Weights of a small mixture-of-experts language model, trained from scratch on English Wikipedia.
Size: 12 layers, width 160, vocabulary 8192, 32.5M parameters.
Experts: 64 experts in each of 11 layers, 48 SwiGLU neurons an expert, a softmax router.
Training: a variant of Adam for the experts, 8427 steps.
Below are experts of layer 2 (counted from 0) of a mixture-of-experts language model. Rows are named router (the router's row for the expert), gate (a neuron's input weights, with its number), up (a neuron's input weights, with its number) and show model dimensions 0-159. Each number is 128 + 32 x the weight over its row's rms, rounded and kept within 0 to 255. Numbers have three digits each.
Before each expert's rows: "comes after" lists some tokens at least twice as common just before its tokens as in all text. This comes from a sample of Wikipedia text that the model never trained on. Tokens count by the router's weight.

# expert 12
comes after: ".", ",", " that", " where", " when", " and"
router:075129117161149167149090165136162125131094098200159180140114152136101111124110101135196096161142152140113153105183057127145124149159123125082094145111103098146184136142076162136156146158087086085132124104091139117108142093078068093103158118127166169092111089114113103195138116115106132123142076182138147113199105162138155096136109118160177145119098114175130124062192107164109093171160119127101122093110082125075160185099068125154123134137146101185153118114195103202120146153174098
gate0:113096157151138160210090160115108124155134097142120147128102166112150108134085053179196160129109125187120149113105162122127140140101092123166104101176102072162103100205051138162162153109161164108126111142057162139104086091089082128115126108124082094116142145128085119157174083136144104133118149167138154154177148129171131092183141180119124113135121132091114092119135128165110104171111185119080162120112049181172165135140064123180081104105143122162175109079152080100096123131136138
up0:146088137115097097105110157203130119137164193126081129211143082104090176145160128138101178140123104087156158154161149149129063130096160136142106137168163109133116106149123096118141160158078104102131160114149127142123093129166170108114130127096104104094137189157113128088103062112152075103094121157134108160133133092092112104093106170143105079119151123138020138147144180159108217184103147094127145129156114166187110126133088198182120135093165153088162108150159102178130104135090173
gate1:142052128178131098232153181150107090150055106087144133146103180129223186066134192131130099129092149188059135133114155109110101137131131151121096109124095106084078164147161105143124182119086114091151170135126205129128063102130097111150138071119140149167127080123103123127099124139186150146078146122128104104153170120173135147176099138116157090128115101149119134163106160176151085150098088108076131096080150167099109118165122121142171157117132097130137137135158127098166114139109117
up1:095149131057100136150148149116161155144129130058142156143104088123120116138141136179145165075091147159156184083115142130141117147129152146140113113107083149080150043141115100138109182080104138136102115166175149122104137161062089165171122098149147106183142153109158091084072067147148147049126115181104129142072160214076112112114076085196071101173128150125125163090160107182166124174121102143125104105142126148169089128142156121117169123160125103109134146159142145160132161108151064

# expert 40
comes after: "\n", ".\n\n", ")\n", " |\n", "\n\n", ")"
router:081137148160166153128099162156129099084119100151185174185120131113111110116124093154149086194150137118115147138178070118184110119140085100075115112169118072163158137184125166195142141121113094102162149138067137134124119107090074087105172097119123158154111077106081114170175135104111113126153092153184177154147108142079141101113157162159113157113088117136128066127137096126077121144157098105113181083116069151135148147109150106108082137117188025160148109156170066148116152165142102
gate1:033124115167145128172044179095106127074142088116125155094111145125171159107114141116134093112142120199154130064079105123116141145155140147155100142105136133097095169127182082126085126111128138090209128166149135123135105126182114150150158153172116132147068164163120150117070090154177152176176088158155200125125155176077096173092147111085121144156125182121097145138116173106148155132132095102139133079117086160158117162134098084116126126131095081144180112046147131088111090130155141
up1:150150149104174046085160145135172113182104178183093101150084068165101096130113162114132139133105123105172147116143098105159128120131128098141143098175103117093135153081066103086110142136112187170140208112139155080110109171088148141132111113109094119131146134121146104135168117124125132064085120135128088036117131123189189094120074101125152175176150107142165162098150082148122109173113146178131089187098168131101082129106127134189187093142133183135085120179155096140147151135157146
gate2:061113071137038135098139082073146094173139121142119120087159107209136122149138129143095113134117111170128177151065090114103133157124072105071160092129099147074123062165140147135108089148179108145111129087075176155140147136156144129145043055152142200172172071115122158096108127142099195143114143122173164152121137110122152101140185107126123079131143162128162101128106097105105147106157136149075113137128127167153171076098121145117115120185179108104128110135129127078117155103138086
up2:127070171177114083131109117171119192099120201107070106129138164097114143188128143122109164122077114153148085131113158166113101113168136132165181127185121130143118113184066089147107106123126085077154187134126167149086077111150174114120112143130111120076084121100074110102142119128065211133135082070097147163122124117170159117093157175101118141124149141158154168104151164139120143125112058115166124111119184152071156157143071122136141112102137162088208098153127164087111103126092156

# expert 27
comes after: " and", " of", " a", ":", " to", " for"
router:086126140137144137151120147137181107069104082189170182140124149135122110120101104108185117157131166181113191090196072090160159113158100086098095149153116107129168146177125151173168149179103092079165108146091166094104117075104084077091167082092128158128071099139101128162131117091099102142151095159186148159156108153097131085131158150148170164121103151159131096096171088122110079178160113151108153112093108135078149194106086088122126104123110067164152105141177107180095135140152134
gate0:158204129214140147170128147111079060136086059164160076176143154109135115108137196144174127135110135059146128148117103149136137172097085071170075151132132111147071118141072158127103135098106111157135076181117148162132150125117112143096096137147120083057179148160141132096082083115107087125144140133160102106129117128118152041135128114116107125143097177198132088170144078160170160130124105092118189127070080132126144119171147145145137099098150147142174105092145133141121079130128162
up0:096104184142093124086154075091191138040157121118136099056141089167124160152181159070087125126108166098151055171155187132160134128101170187102184175046110110107177108160133110103105126125127164112132169106125094186101118158142120092127129110098120140187092155139115119179169144130176134158170077142112127147139107108094124141130131132115132154106127108137157156106172190072092129093171117130169077158102081148114145128128150107095192143142092084098061143129130119129107132114134097
gate1:159126160128196132144149105118170058160078123117136145139172171136098071154106151115122132135121133096137125190141121174157150145175107140129113165098058099115141157150118146093087152104113164074110123101118130116056100151120101121087133073169154139108127134203093109171135116143121133120095161157106161143078162136142201156158053149141077087211124066194156095118110082124170077097142140075161162125163108104140107100124092109181123108156139187142122135213136151124135153150126118
up1:125068114114151107137104166146181137102097167101131152170124165135078113091117076068121110082169124153134141102089121110115128093136196170126115166067138135127101131110122127062128103186138132110081100130103158131093120104128122173117179088187121195066116087106138128162141139112101105080095120153119159154147184159099127172205043116095111093192134047174165151130120105167159130076136145073153139117168129130170107137139125116155140119105108124172118085103114160150200180105115117

# expert 58
comes after: " in", " of", ",", " the", " United", " New"
router:075170117142139153178090157151124124074120107161143155159109144145049112113095078101144118165161160137114142126169118157128135136151128103093089171132102161138140088143136136133165159155078081099168114121125160082123125120091103110096145090065146173148135081121108105122172095085098116152209103181153145170140079134115125131121156071166177194137125090168090110112156084158117125160196087148134155141109096160087167188084123072155086114063153071172130123128148108129090149188174091
gate0:150060150171125119136123091124108063160097133107131121126140166124187074073147136120164150160157116063108147182095113195151111152139092137126101130170144106194097167131131180137156144067131077142153145105093097122132144142138124089107141108190086073108121090064127045114143137105168148142055112144094118177121130098177123091094150138124211135165077131115120114091153119097138111091115127154178101161138138118131150126135168072123043153142140142063160152112130143175178144139096114
up0:178099119131123103152124099124122131165101101109121148180090167137158070148094115150166132188115133080101149173100127167104128099118098158170078127163140138167068134125141153120146136117144099172096090148140081104112151182131145106110111113249100067175147077109081100146092142122141140134061161152126090139097133140132151115065128138103160149131127162102108167075119110088111070110073182146143103181169110068081089098132177135099079131141143184122162133144148155214153111151115143
gate1:133093179215086139134159106116071055137128145139143116057153127176099089128176117148153103173118129042095141107098075200118097230119125125156155104169143136148112091124155167122155153136125163162133139133151055135144119184126114120158103044119124083202112124163114179156147110127181098156148143072145079131145110140121137073161139104129126070126115124123118142150122136141105113124079130125088133086182145141109174103161121146090126087107099129124109158137132148163091065148147118
up1:098125161056147153144112149112183148129088115143114131149094123155179137116149145202106119069097133109111110120134153122132153100113071134112111154129063100156066114158101081153133150135149073140125141111131158094132193117115130156130134222162188120086096137152134069125044153111138148059122086172121147145183120207077141150117179106156149168121120149142111102132162135114092111095125098159108169140112151173087100147106142181142145172196158131121119170130184082156186133146079144

# expert 20
comes after: "\n", " |", " |\n", "|", ".\n\n", "=="
router:099180113171136195141086160134136103113128087169119158173151176135125111069101107136158087144183135117091122107201099159142152132145098113075076136133127104162144140169110184168207156153141083083152111144069143094123194096096115083075140116096149161096126083118104074137157158094104122131129102145172148174126130124149141065126129123139150155123117128129128103140186086167088067143153126147084173093127087133143214125083121109120092128129156068146117117131139077130106161209163102
gate1:113166162134153163114105112146132175047120106178128171059176136161114116165073164151113117103117137118099118086117149125122137103147098076141131084153093189188092154082124165118080123070184174148139123121133118124160114110117150122097090094123129120111231169097137208130158166089115153168184125121113216105167108124116137092152172101115147128089123171164199143123139070131131163121159146132112125099150147131141144113105124114153110104098100144157157115070147165059071113166141098
up1:205118141150106099114130072071140172183120124107191107128111141142139090135180217136140213148103161117193122142092078166115070121182146100166141164065093132142122079146098159120138148139099152128160200090094078134082116180146128097152150120148134084144085150168055152152130112158133125136135143159137139055066117073135147153094080124105132154127138116130145104128154121070145084149116080134131128118088122121165141125159119140086107135139143169097111137138118162126095166057173140
gate2:069091136107064164207092106108115163105181122121120130171157240157124139129134148193113092188135134105111123184130162102084134148152101148096091117098111122158123121131100171177170169128091123047105099136031143145156177143117095135096176114129171098098176128097109107119127119129152125152137133123096161178101126144107113112077149161098104126145118112110114075134157145139053131121168133080105162095126101110181177115108135145123083149153112123100174098145147092206108106105131103
up2:136183133123165179118139170072115176149136156168131158073127060168096162129103099090107130096140111143168143120116085178178099104100106127136142120150111124074089102103112109113064161130123160174133134143139113200078109130151153095136138132080138103133136158160216150144130094113106050164133120096136103078141111062130208161156077093095111135117139188143147128100163131095139155201165108138153155107121114104125093130135129130173177156088202117146121149093125103073132131062164169

# expert 10
comes after: "|", " |", "-", "20", " |\n", "–"
router:063159158151152150148088157136156122095105084190163155133109154125082118110071119087148091168130153144089182121173090117185104126147117104101107160152118086145185135149099177191151182128125067106189154126105158117111100102100093091085133104053109133153103103105103111169122113104136102161167106158140120138180084123102148126125142116168217173121071116158133091118172114128089116160175119126121146121066098112087150178092108097166141095075141081156141058119152075149101146144157134
gate0:088140117171089127162148090093095164112154102096147115143075123158080159182092136170121049136105131171094142128140113121103174120093141135137108181108157152131183039126091104192104106146160064166157137089157146140178118101119058131139093105082160116106109153118134143078105158117166127142127115125125099123143143135141077118172116110164196199130100163123105151140132128200134132148111058095109164128087150121150136222092145123093152127131124062126145084087107098154143075160103159
up0:133195140109126144136126101140167120119121138108138200146187134106179112108164107083171148123113122139085142105083080109180116129125179070090116117127151172141037131183175155102163142090125095099134112129122136078099139141152145136116109121133100156104142105128045089112197139114092093144124162165157120155123130086185169129126151117138098115118143131111165122084139167070106151086177137144118106146148108148209156085086089087129131039075184103115091133115160066092126141135182085
gate1:139115168115113165147118120144132134166075108104159107110169123184143080115096167139138105140139115103179122149176153148123132119105117110125130135137016182187166141128140117123120115162174125111118104109155096100110129153134098162142050071145122092201093161189109117182113169127175147147115141180136113152035111118092189141124124115191130123159178139143144104070118125124126075110151154125189134136113120144110153118145091164141127057106134104154148154166192147096068124177098054
up1:117199137131123178136109135185100155108157180152111124098149134051090170064102095120104129174099094161111193178114159094151098125158125106108133157111160094144121108130085168141103132118132070080107138123118163155152109115164133082072143103100110138121135066070090097100135154115178164137119120114128117168160087122105102100125183210130174122102083110169065177107161158168107176102145082083141124119171103105140138153154089132133138117099173082107207054091155128139165132148117115

# expert 33
comes after: " the", " a", " and", "'s", " to", " an"
router:116129137155128119161118165137162124086078071170139173159139148132102127116090099129192125148142178156114184124180084097170122126166107101121105159119108099141150132199119175176155166175102085087140089123099155090097095101104073071092165093071137157142078083134100132178147085099114127121133102165174126165153120149102136103130155125182132158101124112166090082070181064177103086168159090103098150106102095130102150155105089095166131102129145089178151103140189096173083128154165118
gate0:099129145152154104148150167156178111153175107108095177116136144062109170148125124088161114163148115144053097142109114119124156141143118140103136155144167058099119154149122168164127188078107114118125095138120176113079111100154069156103167127113075146082151174075122061228162141157087104120084100097137180133147161156159152158123117156107127141142057113158183081130105136152093066144109104109135163197198137160066155146138103135139178110143111134178107116117192145119127147124159119
up0:137130141107084162103118081125172160118110081161127130087112080167071063080063171144156116168140106148160156140140140130111164120123169107124149120181070175171153084174122098166124139133169116100120138210059089156133146137082165142129143120100161156129143076194169156126107123088127096163155124140190165129131086206128118141151114132172133112100104180188076084118159136166150133096134109143109149057120118107148192101063115112113117105134134086140169082157112159109071128130130147
gate1:114123140163127169116113093125094119145115158134155110070114133132137120119082137137122096197124174069079175219144154123135102162093194108132153156129149109143106112158182159138117141105170113126169103099087243116173078077131071089115071128110103155076099105114136145178127171113142134146118090119133132121204127098128102131127194143132159159106113103145110131148128099176157142137087116056090157200128094143106138127110151130135084069075160105164134094128168083133141073153097130
up1:099114090154138163094104089216150153076142115146168134098085136101119167102093086134086094090103174158131209108129162110103096122125197121144129093168120128139152114072132114161138115121123119171134119132155146115173114121111148087125139092102147158093152074129122141103105148154110109132110140159144105112159150167039123114120122154154099098095145192060114177151141173061163206129107120160067124158174175130170087130097184077076085104113130119107113130156186151095149125126177070

# expert 48
comes after: " ", " |", " the", "0", ")", "%"
router:081144142157128167153125162142163107102106093188134162171110139122114109115100099126167094135158150144093174105179102134165133141161082088111117147168091109122181131190092163172167161177092082092163115134101162087116111094098058091058173103104121135161116080125099119164155098092099144145184082170189115148163114152094147113126141112159151144134117142178122092111180079134088095189171109108105139134090148147091157193053082093134111107104144084166133100115166096158076147155157135
gate0:151114101130146143128092164140169153153149128112137116136111164120124135142100089114186063186107064140091125144103133153119125156123098077119136178147090125145115078134063156083101125077118124150124161073141109119103153170101121116101121047170149101124166095147139130087123067119119189122080176185107118200101164116175205123145163134125161095108064109112114154170130128137091126159160094131195173109118103132178085117099093155180130095104183182087188086120129092103138142130077152
up0:147159109173096112134119118140139152060176142158152172138202154162163148162138192167132127124126149121125129151180122151129132085116148077110191109105157164121079145136070109130153130159114122075176182132078150145086127125125190136108100108154058176082082138117092100114106090165102209085130116128134152122113068103090103065116176140139113085118066128185153119164142134112142176185181103133143143082122157107138142118106068112121094198123088110136184142120092132099127132144080097
gate1:042148051168207158146069195140125109112120145204110140105138143130141132061083134114136078160132181116098155132160098182150099131149065116076096131152093098107133150131154142175139175118080098079162104149091122133126123110091090086137147097106111169127179137134097083173095132112152133106155124158193111134108151150109150112097108123176125161148089173190131089143207100122097114128188075138167182098087112115156164176120101156132106107110137120102151130116128077130116147148118109
up1:174127148112088178077143127089102122151130128103158129191155150084064099171101113145136151153110077114123137152153101158106127142135150103100150180124121145192059110170106167105167151092172116227179116091116110140126172124143157141067085133128096111074103123177116173111167158108085112154143166175153185135110073088153124132140144050152131170117134107104153102190095120117121128147134192103104115142143068144134154097083063086136128083094155138196102100147142118129088091136136142